From a checkpoint of a small mixture-of-experts model trained on Wikipedia: 763M tokens.
Below are experts of layer 4 (counted from 0) of a mixture-of-experts language model. Rows are named router (the router's row for the expert), up (a neuron's input weights, with its number), down (a neuron's output weights, with its number) and show model dimensions 0-255. Each number is 128 + 32 x the weight over its row's rms, rounded and kept within 0 to 255. Numbers have three digits each.
Before each expert's rows: a language model's description of what the expert responds to; "comes before" lists some tokens at least twice as common just after its tokens as in all text. This comes from a sample of Wikipedia text that the model never trained on. Tokens count by the router's weight.

# expert 44
Description: Single capital letters starting words or abbreviations in tables and infoboxes, such as W, L, Pld, CST, /sq mi.
comes before: " |", "O", "I", "T", "R", ")"
router:147125103126183114197098148090114124065204134054074144119135114148148148151125125095170176172135141088141153094026172143196117135121161145096165116099156151141057135127114088149174134184116136182134122136166160145109151073102149124098138107124127108115174156138119093134103184140094139116128181155167128051105122097093112085100180097102115117173134070107114208162159114102057089104110173112100133123135150075122117168157078126123121143150119156118094170101091143136122123176125141089071152130162140116180151100121095193089164140111099162157086176180148094161165128131144113133142134121182085142149177194134156132156092125114167143129162154095100137077128124101103150128070182108108148139136086135185152111145093128154187088149119108187157101099086110121174144101103165
up0:161154158057107157163168068154115103147156171118128104124153120125147106207117107150105180154126155150134144051072158178140109116123098099140095160101131131114079105152138144085158134202110096152154110120161105151095138113125158214170120135119119123125134118092080172118088114108169121132153132127146090134137106154125144021143097150108092088143125106144160190151135162066094162135115157091114155101139129076125135100140139098137159163164150126132139120088201121055166179088106147091097136111187149158158084156085114137080153077143117131121187136103138116051088089118140148134084143134089131149112083087139060073146187162066107185146162115138130170115156122059178163160117105090102147143134111111197152153163068088175129136133116105092133124155071132131165107123141085
down0:111114094142107167102104152112204142093107102106104079191159104119138142087161169139127128100163103152132097177112128161126096185146119122125126149118119198101119144075098131084123130053100158119188066139183116091138183127165091141211168091110135043085073150112118138142110112159117167117109135129056141110066106135135155134130135101095139113100167114195137107124166164114185136088097090124138082092170109155161123190142092157047123143148096123147154150160151088145136111093126150142142096118120165157134055175143095079138111094133145087072094139115148180134172126123120204143132149126142133153140053113150167154087168154141135110105091107233121144142152135105191131107074129115160075101154080094125160120167126100123165185088181154098131147106110120092147123135121121

# expert 9
Description: Nouns for roles, offices and relations after the, a or his, often followed by of: member, President, son, Commander-in-Chief.
comes before: " of", ",", " in", " and", " for", ".\n\n"
router:109069160127103194171124178121126084115153100097113082127163092149136130104105109108097123191156085102140116122045094104128154129114159129131170178125172176104101136123136083119182079141151066171103125120131104104124108118143142121094157112095218154114120128159149134142102124116114176137040104102143198166126131069085077061103059156102135111086121140107109188085175146115135136110146182100096157128110127044143120126120132114146098124146118127132100138142135142137130133150121163116126181104117129100185123072120151129091172183178141144179106107169125107149100141125113109149070177131149128167147086096170184100165128089121192121078183145103250120151107106111126137122070144127088187129171143109182122079119192099121097125129142092138139132111146066124140166155150149
up0:147153196074096079139154092163118083088147129095112145160119058139124146183108134169146242133166121089130174130078100134105138124051136185191162140129173091089167119106102078122095117155156104159111164066126112115104138176149100126044146119153091141142094130123085092145094187144131126147114104147151177121099150122105142131131107147100103086101137125156099150100101234153166146202090134106152162147163122108150192133127173101087108138068081137140120209104131204109136112135169150107147102127077142151066142125127144079116081088119177149103071129052135134117176181113122091113168152172089150110106160123108133099117065141125092159146131148099176089150113130070088128109084140145160119099136155119146104148096112121134146129119160142128123152142109100172137104128156114
down0:082115127125117172083083107171128111165119165122130137110097151135152147182049152082156121140188096180166147083144164107114130125115173127153153135146198096093099172096091074153130144141057072128196110142128122066182165178129115120131129144162147129140107094123130142164163142108119190103153126108181075095099055164162142107137094092115100150132100182098077134121157163097116193100181120132180107187127103168124136131128085204134149112117119126192110166128155111138112115158092076131130140059141153067165095109126111095114130184093178165132098121103125114133126195140209138119140160180089149156112143132111182144120088103104087152140148119143101092098161127113141173155120145116192036089105182119114101109121134187152157145123086156117131081111150157139134094171154121

# expert 45
Description: Column headers and infobox field labels in tables and lists: Votes, Total, Date, Notes, Candidate, Scientific classification, Kingdom.
comes before: " |", ":", "\n", " |\n", ";", " information"
router:106081090100151140146104143113136085115156177054133134115122125122159121142159163125159177153124133076124138152052135087192150165140160128097200157124161155135093104113107073100172123147140124200115104130161135149114142125107118064043119108140104151120159165126114156151121136139100148125095171153143136125125163089135054060031103154148118157097079110133108164152221154142097092091133180152139162162132118071116094148132108221158142139140124163124092149116115131113120132135119127103099123156134178105178127146075116218115157126129093144148110144168140111106148129057100149125128163116142109195193141156179149142119074149148186117160117130068159116148147147091049162124130215085144125131159129120128180124149148152091138143157142071180099163085106105105152108091104135
up0:072083133109190105139128134099173154129097144167124161118195076071090135150120128114098126117134163050140093145074175182152116157164163140132139144084118093105086157132106084118144131087146098142088177164153174124147148185080130184092150158139059117107028189113103172104191097086134141106107106119184133139105114125052127141101091120158099031135154101096190199117108112123155070124069112147101148134125112110118065145114142112174085127148095214152109084095156147164103116146185139099139125144113159175150098149145120112101131100083087137139104183072108131157133078145145095113143161082130126138162117090167148136149115126181162162117139141124163167142127121136113134166143097125149091104075145179115067161110133108090131178101115105145109120105147148152150136161087093
down0:073120143171134129118144125135109203135119132161102106151130142077121119122099165176163128138131147146129153108118114113115093135116130113153153070150131107113098152136114120153130166183132175103053150090184131120127121079150167158129160098115166141146134122043220187146105117093145184129119067125191046138159136119153137115099134090156169178162109132124168101122065121135138105098170134093139129146114165112101155129081117143109050133110144124172144126167135097111065057109160133115131093106085127120125125120081078077116149141117113145165117119156133103143179151151134163047155156111111113143153164172137161220091140130101152157111129129125129144161092204096140149115088093122049137165142103203067186114129098164113148140122052172099107131135096047172102150066130102